{
  "n_layer": 13,
  "d_model": 256,
  "moe_layers": [0, 1, 2, 3, 4, 5, 6, 7, 8, 9, 10, 11, 12],
  "router_score": "softmax",
  "balance_bias": false,
  "n_kv_head": 4,
  "vocab_size": 6206,
  "norm_place": "pre",
  "rope_fraction": 0.25,
  "init_std_o": 0.0312,
  "beta1": 0.95,
  "train_tokens": 311300000
}
Below are experts of layer 6 (counted from 0) of a mixture-of-experts language model. Rows are named gate (a neuron's input weights, with its number), up (a neuron's input weights, with its number), down (a neuron's output weights, with its number) and show model dimensions 0-255. Each number is 128 + 32 x the weight over its row's rms, rounded and kept within 0 to 255. Numbers have three digits each.
Before each expert's rows: a language model's description of what the expert responds to; "raises" lists some tokens whose logits its average output raises strongly, later layers aside. This comes from a sample of Wikipedia text that the model never trained on.

# expert 37
Description: Single spaces before numbers, and en dashes in year or score ranges in tables, like 2014–15, 1–0, 1925–1964.
raises: "198", "199", "umb", "ure", "196", "200"
gate2:136151122137135145094166074131097173151170133178144165144134101125140098159070070144171136140166097106100132097163179123156088195162099192163139195117129150147144086138060086189118170155095095143111108116121136201122143078102131112137118062216151141081108138123150085142150098112113198073092156126085158095162114170099133117120162164149134193108125133128119145152085127156132117104152127076149199122115103093191135178196128180091158132086145147137086125151120135108079163110109109114150072106156156121127078090133082080208141156135125109107157148176101134120134140144133205112143156172113079166128148150117181162174144116125148111155174088105154148174137110134116107159141142100120110107113104186150144153139049134121172156144124137091164149126176122125128213164086133
up2:131118133169120165110174087149133102195117169164104149120150158145119120137097119117108172148157102076115116130106152124130122181102170162144168107170149138128143119087079181159094087133143073113134098106108157137135167110097146114131101134174108117094172153127194113151176159131098147076104151189125164095147077164154110058116139104164118187099134180163116078096103106132150081070139153115121162078104120162160112110163109104153141139121143140153071147144124142177100166126110138069180133065205089088090100102114158151105112115106142063167175182161125107184150120156121193139117136109176115178158172141167146137182166107122189196205158132067213090144106169075120146166155143126069149077129141093100108133104126152115127175132094125105108137150159119123100190175119096
down2:142155113162173142123091179087151138074083168125116138122117154173089093078137153063135095151100181135160098097122124137148103140143127146188139153157062132125135171100163135090180113125142150169085136153111178159103120165055126140167140146136102163156103096176123161156097064130086178136142142146149151137118164104061119116161122100061058105115138113156158126146110117091170150114140122170082055138178121145180113107181110156179131157141134146138132133124139136120103083133129143122135129082088127160081111167098081116068169119106105130168080116168104104195114155123141127148100165106182179108125105154147146116138125095051087114091131183183123133133165130064130092131131118078140176170149143100179168067129041126162181153071094153140129125163164121086092212088105145

# expert 49
Description: Opening word pieces and Latin prefixes of longer words: pro, dec, cont, re, ext, comp, and l in Declaration.
raises: "er", "re", "ar", "-"
gate3:110126113106122135088179109101129144167115138059154153113161110139133169151105150093169136143067114109128108128209139159132109166133101089157117171148084096132113148141127185110119124152150127122150067095075133129102153069103119091108094175157106159104121146107106086087122147128157124163112178121139166119167194080132170162194163165138122172157113072062130115144123095082047138144177171142155169150114113090056097137195166094144072109189136169138091076100161080080144102153165119098142142131161130100182145179146134152136120139106144165168120169113066186121121174113149051113057152112130192101180142105156122137130139158171138149162136167116097152119116115092109135130125092120152128179147096166102164135124100172140175075091104100179098086085214128120144141107104145
up3:125131147095116166111150075107109104152163107157124121152137108137137162042119075129124106118109163127061125131100104203148147142086075099083159126155134124128139170089132080159133103179076116115127111123095135163147132103105134174156146168116079138152148195143099076107128122141168123107153149135184127154184178149085108106114189098104120075120144130127215075126060128156129115144141157104082112104072142145162159115108123052092126204085111110109057185101092121112131101137107184100116201133133097118123144124142160102161158145051123115119117168108123126128153111103063108152143150078175151163129138148162133118159132062101145164070130141076074116108057110185172100176162084162121146100169118178098058097107143097139110115100147124104121119105086151142151116102170064
down3:121147163111142147161104102088137116157119141084131093180108097133102107098128135110084139149088150116145138116101083123109147154099054101086093090138132073096159153118100111100113123172142195168143084115061136094179153157157180150095142224088116165176130157128164159177139076192173090081145114147156146152156094134094164184131156066173114142093122075108197088173123142159089176187105120165160126120145132146104213130124162111110126126107084075112140106097121092088083088133186145098092162106095066179170122116160137120110104124127094140120109154108102120101130181106118090132145094073187105162132198126084122119111148072132138200138139155115123148114131109104141151050099114103113143090143103089161107102198139163125135149167146118113191157101159094120115111070125125

# expert 33
Description: Office titles, political and institutional nouns and their endings, such as Chief Justice, President, Republican, Committee, Rear Admiral.
raises: " of", " in", " from", " ("
gate0:181172120167133138090075091130151072122139146176139146179096128071069129121138160168139054156153109086154145125130131127153098134139088136172150156071143151138155085132135156141137100108083157150079105138194128142165217132097142136159166153139194120152137133089132109187147163182113100135162161191113120122116120167152102167185113045091150090182096130136134157131090122117153159127212068123113103224162115150096106125087128148135151160157154127030115164121116091176050122092098111111108089142116116100107071104136140115096098068134149140193164127157121105158182128120174158109183110090098085164141144121119133107106103130180077120117148084112141152142147158149110131118140160139078163140144110136136107103145160055131123195162131142131147123108141159111129173101171167
up0:073113150115115113135130114111149204118113176078130094073141119165174112053128160089110173118086130145094081120126120096152144104096151092087137063104140105134131134115137122134145150099126093157122095110094113149144126178127090163094094126154115133089139113159114144098090043104122131117108085089096074108069153086092128125120147179201061088138139110135163055128144174114125122223084140095163152092173109072111125126149112075115143096134170097214084132099113111124151110140112133149118186118187088194122192140153121133121116178129118142107121212112157089151099108127120133096103133210165116115108084153185169110206116115114130073139134193173140152140093164107149163100146120091173072172122159128117125131128110142093179104134110151085100114131150147148147115142059133
down0:166120131083042152103117148113148109151200125146102130079052126067130123168127094139141091153119134144171139172140160136131145160117162117183098131168142075131147146152119164076133103139090164149113109065166129125156175172119071129214112111149149145090130101134144131149151144087155113128143096146194186085160160141099098148116132122091072118154131096121102228106088110075149127126143057123124121173140141159129104168127090161146168160094113121089137158154142118136133188174113198084146144115105121123128153102131089176105052126134118076133094123117125090155143149076152138091151185094084119123166177159119101173164104141112135117153148121104120161120152119144140185112179099120117198140085083158129146172169178095139129173113160080238117150122118168098162083107078117

# expert 14
Description: Digits and two-digit numbers in election and sports tables, as in 389 and 76.67, plus fragments of proper names after P, as in Pap-ua, P-andit.
raises: "ut", "un", "it", "ing", "at", "uts"
gate2:171178151155136133167125125121091143070123158166075083121116132117198114162078115090195107158132079146134102139136115114150125071152113154118149136083166085118142058174151137080129158123132071133130201054140122187206161166160130121113123131132149088096109115033111083134147117152119135170121164040081108122085146126174137113100171157112087173150156129132092128055158119119119108144129131103175151098045144166058109114146157141114111094149095131136122137157130167151149144109115145072125106119078116096111112110138140126125092098126126166112072131136092171152098112174137144128164160125146095141175092142109124172107123160090128086086161192128121113176117140136163096133135132066172105164121147166200061156080147064140115100181160185106101097154078122095108129084124141
up2:065135147157105151157227145176085159134164145160136120138123132167124124124135139151174141087163160148103137138133106130109129155150148198175124114185152146157099157085154178143111098057123135101132114144121098137100157100157132113102135110101084139115151108042132169180130154137128146135107162073161100159124142125127142112147131109169097139093074102167149173168138141114187118092184141107146138142151192167202138111145094144104147145116120128122104158131142220163122102079123210144080172113090163123163095111093163145134165151171127113152142139172181152143203176096102122077091142093101131176157174150137124101151174108157132134161154130100111161112144128103151142161196087221146104123139168164162173162162141188181116141114167155135091163109077148165171072192153130
down2:081081126144217073088126142174206139123154135092171120114167084074186081110125081131134106167092143132063075176156105110150170147154132172135153162137106127116174129164124105074092174122132093092100121138094126151178149135110096115194178131136087072087106173131073167137083170092119142128094126082137148172173127149109149074048140157116129159132093114127144139072142137120099077206058135160153164152100099129075112149145136182148125121134165130154194132140088105041129115157083097096143083111128141147070111111087128146142083113104128119121135120076154096142185132127121149161081117115141112167161154179173169135111105128108111134144157124129123127135136130125162114107101137137110095137174107106190171217082145111122106115186122096124139168115137168165097127169102088

# expert 17
Description: Capital letters or first syllables of names and words, often in species lists and player tables, e.g. M-anderstoke, Sal, Pal, Bac-al-hao.
raises: "al", " and", "ion"
gate3:110129112151149147164203160178122152182132189130107110098156134156168180108079143149222092181109116141095116096154167125108098135164088159150078067136087129167153122123126124118089155093147094150102143089159160133117141122117143156157107122080095113095182137147116127163105147195214177198131149101160178072112129090144166147173092058178119100122125118149150082150109049099147130087104116090129134112160135169071135185195094181109120069197170115126121107113127153159156131110184173107174126098106126166166139145082142094141157174164143201197055107108126105079108122152157096115124156154139116145134113143091138135163151125136145161129152150099167123154114130118065102160110166112127140146174132149125184141080142093130167134141102134177131119101131132143167083077136107
up3:117067116105087106143165131148134145105124147075137128131147133150164158117075112132146194162122093094151142073195172133076119156186115153136063127134122140192181130130189129121107147129123114110080116086099098089166130126083155157137065116052114164090173156134092113085168107154175094202126124126150129147110110119115094106173089088172076139124075171191162136143133066071154095102105120129167144134144176132116138132163131154163093126106113145143114112143171123120164162098126128082136183094132121138192125113096079083123142180125121165244051118110171136096125085127150130116075139096093094111148122113127100191146101123151190178148166131124173097128118135083085130132116190110104135140160099146151119120068173140090076154208115152129118077148112131133130095093096132
down3:189137125068121086136202141134074089064106168085042120070156149171085167108089124128118115103096050138133103121123093122191150112134169110113071199161126144186144101084173137084142120125170147165103115140136141161169071137138142124133105139094144160190102126157162112102154158082148143166114085135080145110107096155102098145167131112064111142075129133132155149108115131128182153112123143097158147137086120092058095119125132105139089165115135156167092113135130137112124119149109110127142080174148124138136069098155162146116166117120131150121175167164126180076132154195124032094069142162131063142132112095150076099078105100145120127151169138132087179156136100155128124140165087096112106162154077127161039064111123126113163171142109101147108163128082121090174119094155095

# expert 19
Description: Common nouns after the or a, like town, city, death, north, and infobox field words like Conservation, Armament, Owner.
raises: " and", "s", " of", ",", " c"
gate1:163169185125115081126093124119113116142090125170071220118097124122141165137117164143136147128174092145125088159131141076103096078144104074163135146128139076102112150152065164092131115109118128151128178074188097161167104095117101118152116168123128099153124133136179198151163126123180125127192122114159161193155131101158157094135077184210122120166179170205091152176064119109127144123134149140070148081188138161105211132178112120121118165154119130141121161097093102128133124119104131088116122146179092085163056173181109115044123135115161210077124147057087134101142125111104102103111108163139123105147141181158125094122134130142146177129135168115139173120113163188170107097136105120121166113126156102077118085171144125125128084137147162135118141084113112157153082143145102
up1:105121083103106097149107135113175117175146139130135103179163154117128134125166128098099091131110168165072154134144068152075125106103130132085112128165134145220107115118169147189099093146197100111138081168120143151104135131104118105098139183137126108133144126093144043142125109137081136067085096074059132082080159153104185148112148123048143119112150092078148105102145166116101101186129089116167114144092122109163091140052085145171106129145168144119156075108162090125172100098109149176173129114108164084099113130163146147132104156176144088156113101203169172163119125175103185152116132161128135094098159121192149089141162097107150065165113084163154052149122098105171158123181110168131155127117076138129171118118154110124151130178150078160117121152129156162104182086092077
down1:160186136149086079152173106130153089095138147161243094167176111131138135142130154164133102188139143104081078093162155102166216126115134159122145150133105161108137108125127140112129123107045131105145169088117109113115128120155143069105120089051147117181135161124118149144148181139112088122121115195148137133083141097109168225140113161134114119152103155106169077120154085133154118104149105158176116060144049114125140145118129122192137088129121107120133148078137129104078150169147097177085101175109102128168138148190135125139172136106123116177083153133151168119180171095059091139106082124081177149154108117143187104161124163089118107169135172097138140093094126149202105093153137095124144122138132192116137153126148089096125148130150072091099183123133180176127126119136074